Experts of a small language model.
Experts: 64 experts in each of 9 layers, 160 SwiGLU neurons an expert, 4 picks a token, a softmax router.
Below are experts of layer 4 (counted from 0) of a mixture-of-experts language model. Rows are named router (the router's row for the expert), gate (a neuron's input weights, with its number), up (a neuron's input weights, with its number) and show model dimensions 64-127. Each number is 128 + 24 x the weight over its row's rms, rounded and kept within 0 to 255. Numbers have three digits each.
After each expert's rows: a language model's description of what the expert responds to. This comes from a sample of Wikipedia text that the model never trained on.

# expert 50
router:127125128118185129160157092141096156135141101097130120097119102176108161133106098147096107121106128125111117122157107147166162130140127128122102134175135135160170124141135095190111104109104162
gate0:163138095147156115104150132095148122145164137098142126105158175133116137169181122153108097121127153116122101134138094167179118114126155094124145123155118123129155160154118119135096139158111130
up0:114092139114132161139135108127133117105081099136120140129111072138159140110079120098145157132134131141116181166134145093058134157120133140119095144103157116122065074111135136147147083111131123
gate1:113152114124181143127199117115119128119121127139154149130113135177176073107099113116103061116139100156106115123123136080127159139114098125135116102118136149109133096124142133197115149140140154
up1:114127131112087084127127157167105148157140102151122102083145166080132125141132143167145144152143135094131142142155124133143123120109156152128145128132114126094134149085098155124134110150116123
What it handles: Quotes in discography listings. Closing quotation marks after song titles, parentheses, dashes and codes in chart tables and discography lists, e.g. "Exit Sign", MPC, JPL.

# expert 51
router:121129147129120111160122089093086126184135107161104159111119114124125084127146104083089076144132137133116138159096095092180109148114142179102111111164167121118082175093146104163112159096113094
gate0:135117102144096141165109124175136112130137119192121108156160102115121142169140134150158131158166121122123090117089127154146097117134155125124135139187178162118119128133080162126133145108137074
up0:154144107140082143156118118150145128126109127189110104157136106138121158168141141146169124133148134111125079114095098157177104123121150128120109157166142123120144107121073163117124147103127059
gate1:111158098115093123126107128137124115122141172128119135150114128096110099095115103141104113119168144155154141108154132114142127124084144154072161164152130136133145109123119110151120093110124130
up1:129111142148168161142108137145141112147149136111122110137122106186158116139163160130161124118108122122081116145115140155131127124142161113168133113123133141084142122114159141135153145150142138
What it handles: Digits in numbers. Single digits and digit groups in numbers, scores, averages, and table statistics, such as the 7 in 11.7, or 130 minutes.

# expert 58
router:136098128114123138121129106112146136156118146146106157159154100154102151098114152111129135143173159132116103111151154125151144108115137099131156102154124124125127136131109159108128092113145160
gate0:146079120131126131135160135114143152105130116150140125162135147122128135105146121124170142116127147130136135106162104078135130117159106158108129189095128110138142155114151123150088081149150074
up0:136078138155126098108145121125113163128178089146136108135136137127143123106106102098128155155150158128138111094143103103127116132141065127133138104152104162108123093104148110128131061117117135
gate1:167127108118136130119139100090115101134135075209116158092090159155140146124141112129146124138104160111161145122170150151132112141125144109096098147145101134108152126115121099140132123126137105
up1:140102127160100090137131147150131144104077118091111098128173118159117117153150124100112149167108148136147161113097105137103150165112134163146147121094132132114138148121157166125153152112130144
What it handles: Articles, taxonomy fields. Articles a, an, the before a noun, especially is a in species descriptions, plus infobox labels like Genus, Species, Website, ISBN.

# expert 12
router:128118129089134124094161108139153147142125174184129161105158105127116124120147122152136182135132159121126124105145161142140121117124142069184120115079113104121165140115105133146139143142115131
gate0:111105097135154088130142163126135129136154123119091142137088085127153111145190123121100113100135155133114144106187162122101126087119127153089146113144120116151144138149144076132116162113147106
up0:117122139157111173112127118098159137089114135149148130148129158094102116112085144172109120163120139115127144137103100171147150147096132133115142159128136131123167091106149128157146116122108145
gate1:101113137115134139126177151131128124112150135125092163152115147108112106156149122171151132100112091127160115132146139091116113120104098076117131127107137069128098131086162123149149107091126145
up1:108135096099131153092117128113143111172185121150148120105148136136094143124169143100119106130128159114137138133120112125128138140121184094091113122149099172128141132151099125098133150197137142
What it handles: Infobox and table labels. Field labels, section-heading words and separators in infoboxes, lists and tables, such as Release, Track listing, Award, pipes, dashes and colons.

# expert 38
router:094110123099126155120129130119120139117153129135107112153105116111137159132116145176105171102083161138137125106127153151137175118102138127158149109093176144165105131129129150133126149150131131
gate0:106104109106130138124129144123121152113111092096126144108105073106123078148162125123065084104143137129167144123127155121121130150144136132141110145099174106094132117115141169113123103129129138
up0:153141111140190173153132119163108115142149138190094127129111158125130117155136118154179066139139158118136142140141129148126194146099140163138095144153136128126139114125123119131087121143138144
gate1:118147101135126106143136140185150129100161123120149094141132154135142092123148108152134124120145160120112113114165104120136163122133137106182136163094114108104150176141099106134136099159137127
up1:097136112134147121116141110192132145158154146106133097106143146174131149169145106115122087154145175112131105098146121119137189137158140090143122162101112125114177156120103114161143134134163128
What it handles: Abstract nouns after determiners. Common abstract nouns after the, a or his, often before of, e.g. power, population, date, formation, height, version.

# expert 23
router:059139105111106110136094168158134139109154109108117144175086107149107106108133150154150083148104072117134125138117135108161099163101144168094116115145141134146107098099140107148130130140153159
gate0:089141121128121109110142108138108166130118115091109162137127134133086146141135103149117141106121141140145134123133145123139078166094149116129123122115120120110127145132156136134078154146140112
up0:079123112138111095114112085149116182111124125123134184167126129139091147128113093154112134098118144138151135122167157128149088141087145132122140123116116140134116144128143144133103154136128093
gate1:146115139139108106124141151126123125123128176162157146192090089172139116151158122099135138147103128127107150117108138101130110106086130118116182139130136142152086183152114126098129171142102087
up1:161133099117115149137120081119142122131120126149088151165094096132111122083116114105151134133140109137133138125121161133113148097110146129098151126096129135158134121120117135093134156157107042
What it handles: Nationality and place adjectives. Nationality and ethnic adjective endings and country or place names, such as American, British, States, Gael(ic), Eston(ian), Malpigh(ian).

# expert 15
router:151154127114151103150086134139095106109125110107145141080159116117128124127156117158125142153119147135099132111149140168154124132143089092168156114181158150130101126122132095155107111126139133
gate0:124148184188140131078115151144134129173138122110125139146149105126122124127137129159090117137136139117102096177126113121129117112124122099116151108179121123111124081140151083125122134149147152
up0:163131100097110133188096127113150123095104111168145149114100132128133175123131121109130113151115165140132144090103144109144114155146138138165126138113121117095123165114162187129107138170180085
gate1:162150122115074134170129129117117094103134141145144143148129110117090150122169129134084157153110161149128111149139125105097161128096140123118108135094166115102114106113101105118128130140112117
up1:124125127089189124105112126162126120123104156133107098087116088163137150131147075143129139127153116104134129113104110149134116169144101139163162141132101128144133151160115152126179101089148141
What it handles: South Asian name pieces. Syllable pieces inside South Asian and other non-English names, as in Ramayana, Nawaz, Kallayam, plus tokens like Khan, Singh, India.

# expert 9
router:073135136166103118124088161103106141089142103101108188146155113113101171150108122141111062109104127113124129128116128098140137173148118113108113127107102123130122114132157129142106109140124126
gate0:114141144124141121152156130179127146128154128139138089127137087074157160135113137133156100089125133135099141154132128133163133117104155083112091087100169080114137098146117135105107125101152135
up0:112142093146127079167130165119199138166103144078132138125126114147099130184138098058126118130106075101125137152135141176142132124138134135141113157153135089136135123082111124138107116126080170
gate1:157112141105156122089178147092146143144120115176086145120104157139139118150133141149110139140129169125132115160101097144167133130156124103164117138100143136116127117133137107169132122143135163
up1:070102155158117123083139133135140145118149179109171119116186111099104114145130119096139148170172106133149107098131121131154135124108079113148108113158076144111158148147133081136146139149077140
What it handles: Prepositions and conjunctions. Function words linking phrases, mostly to, and, of, for, with, from, into, after verbs or nouns, as in sets out to, next to.

# expert 21
router:140126143104166140131114123127124073165099143111105119100128160134156154149156091056145119133080129125116158103156166111094147114088052091132112120130084124134114160104147149129137136129117061
gate0:154155088106102143129141139118124100124111153123147147122090154122125145145128159089098107158157126156076107130135101103095089119162142145124123119129152117112138152106149086146110148116147094
up0:140124138127172136134134155121121127116161148101149145129150108114134103096109128123150119133161094127157107176137127163175121157155048138096144145146131157154129136116179140105145153094126136
gate1:127179133116104167116129153126141115139130171101107156114114129104145116166138085081126127170152095130104144179128179106126157119130153153154148156160141148132114103098116102146145114112106106
up1:131140142162127180132142145137172114116146133094131174120134133123120127112125095095094102102092091132112165147098116119160146125142154134146147138082147125152140147115130117142094178099127115
What it handles: Foreign surname openings. Capital letters and first syllables that begin names, often foreign players in sports lists, as in Mac-Kenzie, O, Mar, Del, Jéssica.

# expert 5
router:169145095132125123123153187146098138126137104145081109097072175166164145143121167164155158126110095151163088147110125102121097128100128092134156086149103130149098136148136136169141110175122108
gate0:127141116119096097140125178124093050105159173106150133124079141122144127120181157150131090118135086128113099105169085127096126116109126122131145117123104130123124124111163117126147146108147123
up0:122075163106105125143140165134135035132140093095135136132094121170183138122146130107137108144108120150145099124153086135144124090161120087109130131115126174102123136142106095129133136122146104
gate1:152119124100153111132128148126137128148122129142136156076147172089129065129174148136100114192125139096135122092165131143097131122119108171110101106131150125091102097123075098116147126113126149
up1:171115134082148137124157123102154124089089132137119118095150126078149127158163146131104123210119127114130114105132113119103115147129116150146116147145125150092089086149107147117133111094161138
What it handles: Lowercase word-initial letters. Single lowercase letters starting a word that continues in later pieces, often after "the" or "a", such as w(arships), w(ages), b(attalions), t(omography).

# expert 46
router:160149109151137117101114128150096131100128104087137135092182142100107136122166174139126158119128120112111124119123125134145157130121092079164160156198132129134133096127164092141111124094164140
gate0:146148115119143123090152134122098154125102134136128139116118102157142154120157108125129155091163110132127134144124139135116146179115130124147124112163073149158135100147098114130135155104119128
up0:154150074167155148136119116112146163144120147139108135096140108143136115138122158127081103142131132141135153106141119087124127141120114127109177176143148097124142104134146109129097109159157122
gate1:132079182115135113130149147098140111122135127137163111136153116097130132118133156106152115111073171121139150151135145142099127137117084128117129127134116115141137123111110126103130108115124110
up1:131099138116115114161149130141092156142102132119118131109121133165115138145103119127160093095116121109124137138139122129132183105183132128132127137117139171089125126136113088093191128113113091
What it handles: South Asian name pieces. Syllable pieces inside Indian, Persian and Turkic names and places, like Mah-ar-ashtra, Ash-ok, Dhar-w-ad, Khan, Bh.

# expert 6
router:149136140152109149098125111082139104117140117123147145173124129092148126132139137161083091144083128155141110148096101095104122130132144183131115118146116116116111154113142088169136158180131153
gate0:154094124137109132147103107115134127102138153166100139143127128142127148057178135141097108101127138154104145095107096089083118106165125100124112122114149126143170138084184151159134133106112124
up0:156157144155115151114107136138125130132146103124078149117149121135151124121146154144079122085097134110124140108121126126145124111151151116152142130122190134134178140137149149152133108128127130
gate1:128089127111140125155107079137075130134159097135111106131130122133170118120094147125116144072179141148107126121091111115132109157117117106149129105103160101147112130138136145122175098115097119
up1:087150158161083123146133125150098122128134138124113141113131172106116172106162109130109113147106188102094128127128158119139148130128105127146176123158099101154132097135117097154125115137115106
What it handles: Numbers and counts. Numerals and number words in prose, dates and tables, such as two, 15 hours, September 18, 1854, plus ordinals like first.

# expert 61
router:108103131133115135126136138132113124122102117126136157146166102139118119162149137135131097156142145129187124118122165113128088131153145122135128121117138123084106124148128114137142146166136087
gate0:163115119139130124115117135140122138145139158108132117160102157087149136134113115174134117111142144136077149090102145103130138101141091127093133123117125108157091126144083104105120141135132170
up0:081135115133147120092099095115116142130126113140099143119128171068128124101153136147116093136120142129096153089111155129077136153074114142137137172128111158101177096055143125144125123103152129
gate1:098136138119097143191134141082176140125153131125100164134153155098092142109106110171111136151144127094122129124122126100139126147140076139129131077154164149126127125124159164151164085135136134
up1:119121133072122084133123137128191156119141165126100135151150170086155133139110113137089124172108115104089115151116155139133166151131151126131108130128155152139140105161183134082159139165145136
What it handles: Relational prepositions, conjunctions. Prepositions and clause links after a noun or verb, such as of, that, from, which, after, because, in praised for the portrayal of.

# expert 57
router:136170119088189123110131133183123144171105170123082124095082156141150130130102117110108128133104106125172131131170115078109147099120125129116100135106104149149146150141124153109157143145160100
gate0:161116148147123121094119108126141136107150120120090124134124166125107111100141082127080110171150131125098112175145107111092189095184133142142140091115136122151136129129155086158139130102130094
up0:163135152131171115127102135150121129095114143140128141106128104147132104138094052092084126144141118170097146117127158115136153122156139134153130110095144121148136119127144070106119087127131115
gate1:095100084128149141176111086141120124144157102144129158043101106143117058095095132143122117136131131135099130112133138123117118080154144139156123138133137125145158108129149170151170116132191169
up1:103138103082140108059097118104163181173177173164145119101132175101117097121127131133128123140075111141143093095132130123099144115129111098131146113126108148128123144127141093147093122132145101
What it handles: American sports names. Name pieces and abbreviations in sports rosters, drafts, and statistics, like WR, Offensive line, rebounds, Wood, Brad, NCAA, Arena.

# expert 30
router:160146148115097163130133160112164099102129129123159113133157091130128164098142163123143103144093116127113088145159105153102149117166121116154138146098106161101145137191146164113128134102109132
gate0:144148120104117149129106100111142112143113140129148084085125149116197110161122127111148109137169066136149151108095110161089130105129112130084152102113152148135134140130135150116189062118137150
up0:139108118147130081160132144177106163099114126145090130176107141127120128153115121138098098140105173109131126167114149132126134132163157118185081174138103104125131139082156105120113126154096121
gate1:108160140152096140114142092170182147137089180099140131147096094166101102132135109123112136123120130114146139155136108171144119100151143102113144112155127142088158148115149118163119133143142120
up1:156103112122085127071155154125080167106114060131139071138150140145192120132111122145113087148104141141150130127140114101138150139143125099068137155101127103162150171150123131127151125100083135
What it handles: Breaks after sentence ends. Line breaks and final periods closing a sentence, paragraph or heading, usually just before a new == section == heading or table.

# expert 10
router:076173124112128133093174161108138172114164121118135120121143153160095174132155129114051121091114149127144141104135100083141152152105157142162124075138158112117145142111115123162101151129122170
gate0:135101113150143119128115131169124145110107108122129167104137154136113114105133178106125116132136165158139146105119135134102138072143128149140065125138108103096134136112107089126125125194159142
up0:136117127105135127148100156138107162141092128117125140170122147093125158089135107108146138130113109171145135075108092138108111084131133156128121118138128090100122122145123113105099123159091152
gate1:128122099090130131123124150123111171089154152144139131107117097114105145130125138119105140124110148188106108100130136062113154087103113125133101104085141108110136130096094128141100113135152159
up1:083117109083162132111131127120145139167117141132137135143140078117153143150150137100162144097108121164124087107108126136132124115140145107153135114098113138126138116098136170132114109169135104
What it handles: Word-initial stems. First piece of a multi-piece word after the, of or a, often Latinate or foreign stems, such as ev, refer, dial, syn, Slov.

# expert 27
router:108111141121146131104152069098131151101160088114155182144151109128124098109118137151136158120159097120137143080131158156144156096110130149125144110155110107090141100167111114095169139091145124
gate0:130135106121131100118079094154154153146111084115144112083079139090123181087128149142109191169131158093116112124118104123163118149138123098090090141090159142142134124150122093170121103123120125
up0:127166123120110127101123114110134142165140135154148104165133150093126113125141105167172100078124116104137113115099129100140100129148174122120117104119137108128101173144095138125104108096141133
gate1:128132140099162119100138129142159118099152162135153133138112148131130088123147155096158128141125143127075122089125123108144145113114135102089127103133135140152198127123123102150146114120118155
up1:131141148165087136137150143087099128127100128178079106163150141149114101129069120181105105123117138157139131183142160108111138163125108147152128130153155140162094076146106162130085123130158120
What it handles: Table separators and the. Pipe separators between cells in wiki tables such as filmographies and results, and the word the before noun phrases.

# expert 41
router:155108124119100166145136146111163102090109143121162109136162091102117125095129145111148108141100114131108091133162129150093159095169112103170137137113100175089139175178159156121127124103104104
gate0:124098085148151150157145126120104092118075146126117109098103171142160125124116103135133153140106137167122113143114088111094137115175160156138167097120160137134106175050141081140111085115168113
up0:116138088137130140120162139128120115122107108141113103080122140137147170131110116123115143151109135173085121149109148120087098128133157116076152123126154098161108129118105098118147133129117078
gate1:152155188125165138144125111129103145138135157103148150137118100150107109111145126085115103136143138095145091146121101154146176144164132115161106155132118115149145105105059087138089120148132109
up1:134182135122143120116108088154124114143164131117115147174167104125169156079146105108131130113129109113100115143145145155103164120118113103167146131179150078166119129112100140130152116128087135
What it handles: Line breaks. Line breaks ending headings, list items, table rows and sentences, plus sentence-final periods and table separator rows.

# expert 0
router:090080111152145142139129149106164170169147141159142106183134088105140129129120145154101127137182149146139089139122131111122099126165135122154122155123165121083135117174117097182108107175140146
gate0:112134157070103141125125110151179074126101118144158126131170085152111121135160104103137135122162204141106135194113147088177165154120095123098129134084084157138108143107137120137114097147151132
up0:056108145092099139156138139136158124108076147167107099144130067154134130155112119108119124108104169133099139149117132118159149152115118140119107151116134146099135085109105088109105109138164132
gate1:146159119099120133078162121098141100136113099140091135144159169148154148152143134131133094111166083120140134127111130112127154154116159103170118118106128144131143139088101134102133106134123148
up1:122135097076124119136136125116163102149122121133141101123119137117137139167192099102120091143158105115137170098112188079153138128088145115143111072134168171131147126130119154124110141157145133
What it handles: Passive verbs after be. Finite auxiliaries like is, was, are, has and past participles after them in passive clauses, such as was released, was described, was praised.

# expert 17
router:120114160123147135112118086157106150107139130146155144118152128078105140147099126147135117099104152146151096102139135100175118106131126128114178082108104121105131162139123136113138112103107159
gate0:126079075127097170142173122153147139142080150113123113113139111115097118121105109171143110155100155119118118100147173093162140131131113157149113136088114142152087152101108141129159112103109158
up0:131115154107080156093132110123132124084123115123205103107137132142088169103110108112177102111125100116136154106085115160113127130121107108111153148155123134106154114126158129095147148124135119
gate1:187104120143126135067127096125127098160145163118121125125151130161127136125157132095138131091128147117128148112154172159156126124135120140126103126151115134162155129140135110117133162136182129
up1:128118148160093097105144115169122140142143131139129126136158101161097167141084123126116167107176136140115125114159171115142127121113124152160147093138127136125132118117140132095109089125134134
What it handles: Capital initial of names. Capital letters opening a capitalized word, mostly surnames or proper names at sentence starts or in lists, such as D(uff), D(iaz), H(eterorachis).

# expert 1
router:153116148130130123092156096128106093131165134107135142132125080120116133149129154137109100118116144126102107134097107123175130146170133151108087137147138119138088090120123102146118164135101139
gate0:137101133120099148124124163168126111140132161165116146129132143092106101147120114128157115177125127133138134144117171135117100129139153142176152122143137118116106099149165101119133094080152118
up0:115156106122187103155124105108097138120104148112175163104171141118087167128152151118121163101119144130093101088150141141110161128082125137101108147162162159147146143106060129132106122155139093
gate1:111122196135128084085141108118131140117180085162097157118140163120087102112161144101144136099101140146143092073094158103131119108121085119132121146150161128133173159130140154130118140115132117
up1:108088113124110184103138143068158099138138184116108128117104118147162149122119137118114114098114109115076137131127082149096122143131124111136099102144131145138134157125112107149167127151105154
What it handles: Numbers in tables. Digit tokens, mostly single digits or the first piece of a larger number, in table cells, statistics and scores, e.g. 1, 0, 2019.

# expert 26
router:115134144095153120172103072114136164124112101145159122096116098137126142172101164182148140138100137135109145145072136171129126120138086131137149152148112176149116132115111126102130118120113116
gate0:092118101133131141149125126065133146115091139112110135170152143110103180123125156139116160164139103145160149174111137157164089114149127170164115086152116126093122116176156144139123119167144117
up0:114120102142134100115144115140141135129132123073093124143100090104112140142111137136108117156146200153131161113142140151136105133109128111112151143113151076119122132078143105131116112116189126
gate1:129131139156119147118130143137127168156136122110073126136135126114101104130156167135119055116151130116138098079103122090152137124158080120141124181116116162108092125083108096150135130134144137
up1:102151128132129170089143109141109137144129110145123122144175142113106161113129122190156130111150135134133113140109133120138119128116084119136107196170127127089085123091138128146101159119106142
What it handles: Slavic-style name fragments. Single letters and short pieces inside Polish, Slavic and other foreign names, often after K or z, e.g. Szk-l-arska, Ek-l-utna, Ka, ko.

# expert 13
router:136118124131162119103128144157122125181150126108168127076108128189144129125133159133101097148139125138163142142145132076100159123129144107108139135157150130085089146140114183178127096145161134
gate0:104170136133094111125126167135121160140124136120171096156149088138146134157150164109107144108115123140153134103087172113122133144093132158126183105102089103109124135144121102128129171151115119
up0:127128119170146124118120125115133136122120123165150159132119113158124070131102143129131108157129120132102118122127124159166125157150109165132082145153137168090102121111141178132131142115147163
gate1:180096134138190087158195123140125132160149157119098137077135098134111127121135097138120134170110164181124147101101140105140113084136087162173126113112112151097127126113156131144138134158141098
up1:085135131118112160079097096115135145094135104139132128165108146112169147135096166090163124118123114109105104130150130152102144134090161112095144121138137110156118120143130157117124111101122123
What it handles: Tech, media descriptors. Adjectives and word pieces in technology, software, broadcasting and awards text, such as available, digital, television, Best, released, commonly known.

# expert 3
router:119074083169127125140101157147103149129164137096088166173115089102135060135100144137130117129143137134130101144152112107138120167153131169123143139187124127115147112135098103154135100166172128
gate0:134137118116141126184104083122142146128059161152102095144087093155100120110126123131116127126150139129154176129143140115159177106114190140153113096148130153138133111138095093125102109114090079
up0:143125156131113169112126150155135108112174091125168126167154153090133144133115128121175161127098127151097072152126124172103082144159107123145112154126137105124091160145137170130168136107131144
gate1:126141129156114171164108104075121122152139111135175120132086109128109135124154115165109094196060093120110192108100123157097174148099129107146100111148094102132118135171117124131141107142087148
up1:089087158136129163144147130108120121139144151122161106154105146156120108139165141198137121170088120120164177145089131140151113150151104098124102188137102100120095172142086135091161136131137133
What it handles: Adjective and verb suffixes. Word-final suffix pieces completing English words, especially -ed, -ing, -ial, -ated, -ical, -ized, as in unaired, partial, coordinate.

# expert 19
router:134150108157131121156192163157146102125116154171131111143081092075093143078113144144108147118100155132098118126117136134156086090122112134103122134115074111144107129118094083139106127174152147
gate0:143164150128099152139111103138135143126127090148119114171104112141152160125152100109107119117118151138088112101144161125114146114118103157126118142112120123150113123133127086154167078174148121
up0:122116128149107121111140112123135108108068162117052086130122136099107112110108128097117136137142111133147094165157131108118119160115211119111146118121115162149114106110082150124124111095161140
gate1:147174154113117127149135131112184143119093055152114135141121103142114117134103177151174117108111137132148107128130106146161149099101117160130104111164113167096124148144114166133122110155143129
up1:132114107167150090132108117141135125152143138123171142093135150136129103139075113123129165099140124145139153097139123111122105140116098130108140129113129093169111128154106125130108152118116113
What it handles: Mid-word pieces, military. Mid-word fragments of rare names and terms (Darmstadt, arrondissement, Weibo), plus war, War, ship and other words in military contexts.

# expert 33
router:138146132159123138129158178084102121164165137166136124109104106096102116107098139150089119131146118120141096124089109145128156146147133131107138106146149129121149128151155125140103128147132092
gate0:108145084148127135114109145150058146091144135172133136096127135131092134132141187125100172124111129153122140109104167141142160113136120114167137146111117104130134141158098152113102103141166146
up0:126156089111109157116134105133061141150092141136154120140149136123128113105120193126120149108134090117131135115126134154153147129173157138109097111122156126128130142109128179125128122155136087
gate1:128167146135137115143110136150106112147085083110098086116151071103115112086113133167100094117149172126124117121156142079126131120104119156151123132126166139122132159122128128144123111092107174
up1:134163170104142138145109129081132113129069156209164133164114123116126159092120101161192100074152140114131120146149117110131098125165127130163098119131164097146152150146124118132093139130125125
What it handles: Latinate prefix stems. Opening pieces of prefixed words like rec-, dec-, comp-, cl-, as in recital, recounts, recalled, plus Preceded and Succeeded in succession boxes.

# expert 55
router:100097139169077117110151113089128178107162146156139122106129132125110119129105135111095099081159119119104121077129130120161134104121139119145133105088104108100119101124133128137109125115106181
gate0:166136096140170141139113091129133116106132134109109128119093094141148140105119128111144107120101104149137110110139104114137145121144134107160132090090115099097174111097138197128101102163122115
up0:072156135156093120122134142134127122145070102164149145149174178106131138136103160119164142157140136122143149126150138101115165122129149119136138168160197154169088123109097106125116139106081154
gate1:124140129121120116115121152146135107107106141157125081116107093112143102159124129136106118149148104135133137147128152126094122113124111110202147137101062119117140117153127152126157124113127144
up1:106127176137135148154139169103153106133095133082095137119185163130151146130114081137182145127152146123110103135150140133143152141181149128125121112151107140153131127122098110077121149121127125
What it handles: Biology description words. Function words and taxonomy labels in species, anatomy and cell-biology descriptions, such as with, for, on, Genus, Binomial, Synonyms.

# expert 16
router:116135116182101119155135144107157164098116088127150131109139081086102107121120106162141117125160092117109133095124074142128144107156138139138136140109114097093122114104158107070141103113138165
gate0:100161167133165131133132108108127161122182117107133131109144157144112147074128131123115100116101110146101111080121135142115135127115131131127123138141189093118173138144155092111106101150121109
up0:132107146089145106132116120110138124095119182126152146112145117171132143069097110172138128142114149134127163095082076111091100122122100157154091129141160132145143150150128125168132167120165127
gate1:150100118107106145111153133137178090126110143129125114140142092151123133173133121070125152157115140124148154125154129147110117109163145132119112132078149117106118166136124123149176136134106102
up1:144138097146121153150127075129138102109127106152077172132143134138109138133110150092139133148172147133155127173135108140147141145148119157113125120134182121118126125116100118103137098097144123
What it handles: Table cell separators. Pipe separators between cells in sports, music and statistics tables, especially after numbers or at row ends, plus semicolons in number lists.

# expert 28
router:094076152167109108121080098134091157112142110105070179131159126107113123177123106121132084121124125119112130151099150112155148144171117145082171134149144099108112100110125087099112100123104094
gate0:097118120133089120072117145111114100167133131107141145134138134149105124082134096088128163157151156164125068104101165153124142114121098104137116098132116096121163141100091135140145160147146093
up0:139139149107084100097145113153137131136124135131139108138151132099148101122159122095097147126142136146091111115090141164092153137142109129115146105124131049148150125109110125142171142141164074
gate1:113129081134137131137119127122143167136153128097105162123123144135200099101134121154106103153146121123111138128143128176127144094139107107128119104142159139145135147150128146134161158166156089
up1:131066151110133161116139103166113114128111144169094120102151110145071135131106137097113136110136109141179101141144128145152111138131142156130125119128154146109142135108111145142129097125113159
What it handles: Prepositions after nouns. Prepositions such as of, by, for, with, to, in, especially of after a noun and before the, as in Court of Appeals for.

# expert 62
router:116144151115136126136125125142163138115111143136147112129082135112122187182125155142151136142135097113146115136101111130104115155152115091146167143162090166149129138117119126159137140151125108
gate0:133087132130108128100127126130131115158140134120121100120143093140072118145151155117082112143099123152121147146107131143129174090142128171133142092118093132125140134145121098147151156128119104
up0:097189148136115114138148123123129115104086144154126142154115155145122180119140129157191137144135110112137103148126119120128079134108137119149123100119175100158126103171101117116125102170133154
gate1:114124131142126117116162142103097134080064150122177148135139120118116113127101152112108151115104102118118126120128109105124156092133129134131151106125132122099126136125126098111101134143147123
up1:110125146114161081157147141108156101107109164102143147136168093141158123083100125117125156111077087120102143120165083138159130140136154126088134110134159101153174159131151121150110131144153117
What it handles: Letter b word pieces. The letter b or B as a word piece, plus short pieces like ri, st, bl, often mid-word in German and other foreign words, e.g. arch-b-ishops.

# expert 35
router:122127079108128116154148131109159175125116121156136100103104101122149161129136118177169158116149156117100130155131133159127166105140134119091106113110100117145166151106128103135089122113126133
gate0:158159112119132151110132100130175136104131134135128119112114118153141143142062153153163120074173134118091118135098158162125115156084139129129105145083120107130138119147120102125105128138118119
up0:100097197112136100123132129134110148137127125179127161133115134099135132109149139112119158147102135133145104142100114148127126131109111124123097110159122088105151118111154134084147128153140083
gate1:163142078137111102115113174133144096142136122116129097121113157144094133120136105152127147128124133122092128168150144138129082124172124149157152087139099155105105141140150151068097099089095108
up1:149126097127161168130152079112136129159139162121105092156116135127137111152157155120162114184119135128112125148117128114148138125133092129101122146114097117138167104158125123167104122161176126
What it handles: Closing parentheses. Closing parentheses after years, names or country codes in tables and lists, plus quotes, 's, brackets and heading marks.

# expert 49
router:123108095145147141140141113133129105134108123142160100181134072137153128136099103134140144122125175143152110142128133098125103089150130112131183091128141159173146161145086169168126097161128153
gate0:110115178122133141117123148175170193087123129115110121116108155108136154097089175120136141129097167133120094133116116104115102086202122133149149141120154107119116137128135109121141106177100139
up0:125109136108147181099125136162152126141117077116128133161121153100154131126107152109132165124199123174131128136147140147099086105177082089131103104119089133128153132117113077099121100163126136
gate1:144152117115154129106154117116105123130114107155148116132103128134151089161128093106131120132136189137129114142104125128151141161143147143135146103148128102165089117106116117125142117091127128
up1:133139082106071142115125146128121114155113109090164089138142171179125159149159099133151104144134136146141123110129101186113110114148113161116152073115129124144119094105128114100150135118101117
What it handles: Pronouns and function words. Pronouns and auxiliaries after commas or sentence starts (he, she, was, had), and census phrasing like living with them, of all households.

# expert 20
router:122141149139098119144073132142154106150086171132150133140149148113140105112149117123182170137149122116109122084121114135132101143155102125113094137176142127159096125135139162129129132123160096
gate0:151156130138128191086114154177113136152109094111092154132129166165175085099175118130144110117141131103158127108139132129140141090154135169137175135154109135115116138164099099153136129158115114
up0:165104130101116124125119130109128136116140129174112149075132108089108168132102148127151171107102086143108145133129125133124130134135120159137084130072119165119157119149133116151155159122118144
gate1:150152110090109150177132114100171154132120106144072140088142112115181129117125152108146154166123109100081126121104180135137132101083116134107133138067121094147090087139144116100161116164145107
up1:102148111118128139111108094126091122151122110126108118117150162153155135114056101105144140145122138083132111140136133161095120121102148133148101092112141103153145117106136099129119126163147128
What it handles: Name-internal word pieces. Middle pieces of European and Latin American personal and place names in sports and geography text, e.g. Mar-in, Flu-min-ense, -bury, -ton.

# expert 31
router:100124117084198126102129121140132112110125100097102096094131139131141151127101096100086132158062110120124152133141152153115147075108124095166099147106128107135085138132155132116140133133136090
gate0:100135131107140118138130156140125112110113173141133151131185111107120128122102152104119096131152160140074136088101135135146131138110131145110118153143116152119147152138134167101107125122118125
up0:120099160142128172149140129099154102124153151161143175132150205158145150137155129153129123120116204131155157131137117153156115157129126147132116113082081099108155156110153102108107120122112098
gate1:106080140130143151118079146095143079134137116132117098131122132103090140132162158111093150116076115147148170124165125149178139142130123115113140125144126130126140131118089172139092133148160147
up1:130127149156146152146136128106098157129138136111106091146124075132098115151191150105126145106100132134125129108173165143134176104125142142138155095158114111139148120102100139117143130112129140
What it handles: Name fragments, see also. Word pieces right after a capital letter in proper names (Riyadh, Klingons, Hewitt), plus the word also, especially in See also headings.

# expert 22
router:108132119129120133105108140119097096087123156156114082177073156136122107128129078071107147097094123141128129100108073113090084153095133117120132120122162139150079180137125121129107138086143129
gate0:143134146158105149095167139068104156153077130097119149174154118117158164164112152111114107122148129166146154132107145110137146127098103117107114117138119110154129164130141109141160109105108100
up0:111145178097144087064171099126126133126093099064094110151096093153182148143104127096100067176145162107092154138133131128130153070128106151125120113135117145154119131155139174154151116119144086
gate1:184121163112146113096109137134129105163117094129119114089100181140149100133138107171108119172175140153130123127111156126144100133150137126132169130118080151198154160126062118134113122149110137
up1:097118145117128128113151128163081147101093115138155107140115123142149125131132131125142156157141124149123131128089101136130139104099098168128144138117133133090158089133170135106145156074102159
What it handles: Mid-word English syllables. Middle or final pieces of ordinary English words, such as ust, ent, ate, ion in rel-ent-less, disp-ute, plus nouns like tax, lack, concern.

# expert 18
router:128147114111117131112131133163099167152119151135102097173122140129097163145138143166135140141142135114112134125142136140112162068084142073148147136150124098129158119125143151159111131149134157
gate0:112081107139108078125108135119153125159097097105134105116100089124101123156141143145120173121140115102138094117157138140121144109109128122118134136145106148131126138157076130099099121126131159
up0:111150131147096093131121166127099133088142104144107142118100161107121104133087120132091136160127096127097111119113105071137099122161110150147084072144125124136149086121092118152119138119126114
gate1:161158122157135115137133141137118118144148133125136066125109097105168103096145129095078126173140138120140116126134146130123139138155120149104169168105156146067117142106143153125156096125154149
up1:135139087142123149139111093129103170129100146123155116183097081126130122125066112139157133157121144145145131151136116126147098161129134148095153110118106156143139138138143131139151124074127117
What it handles: Infobox field names. Key words in infobox fields before a colon, especially taxonomy and specifications, such as Class, Genus, Location, Dimensions, Affiliations, Coordinates.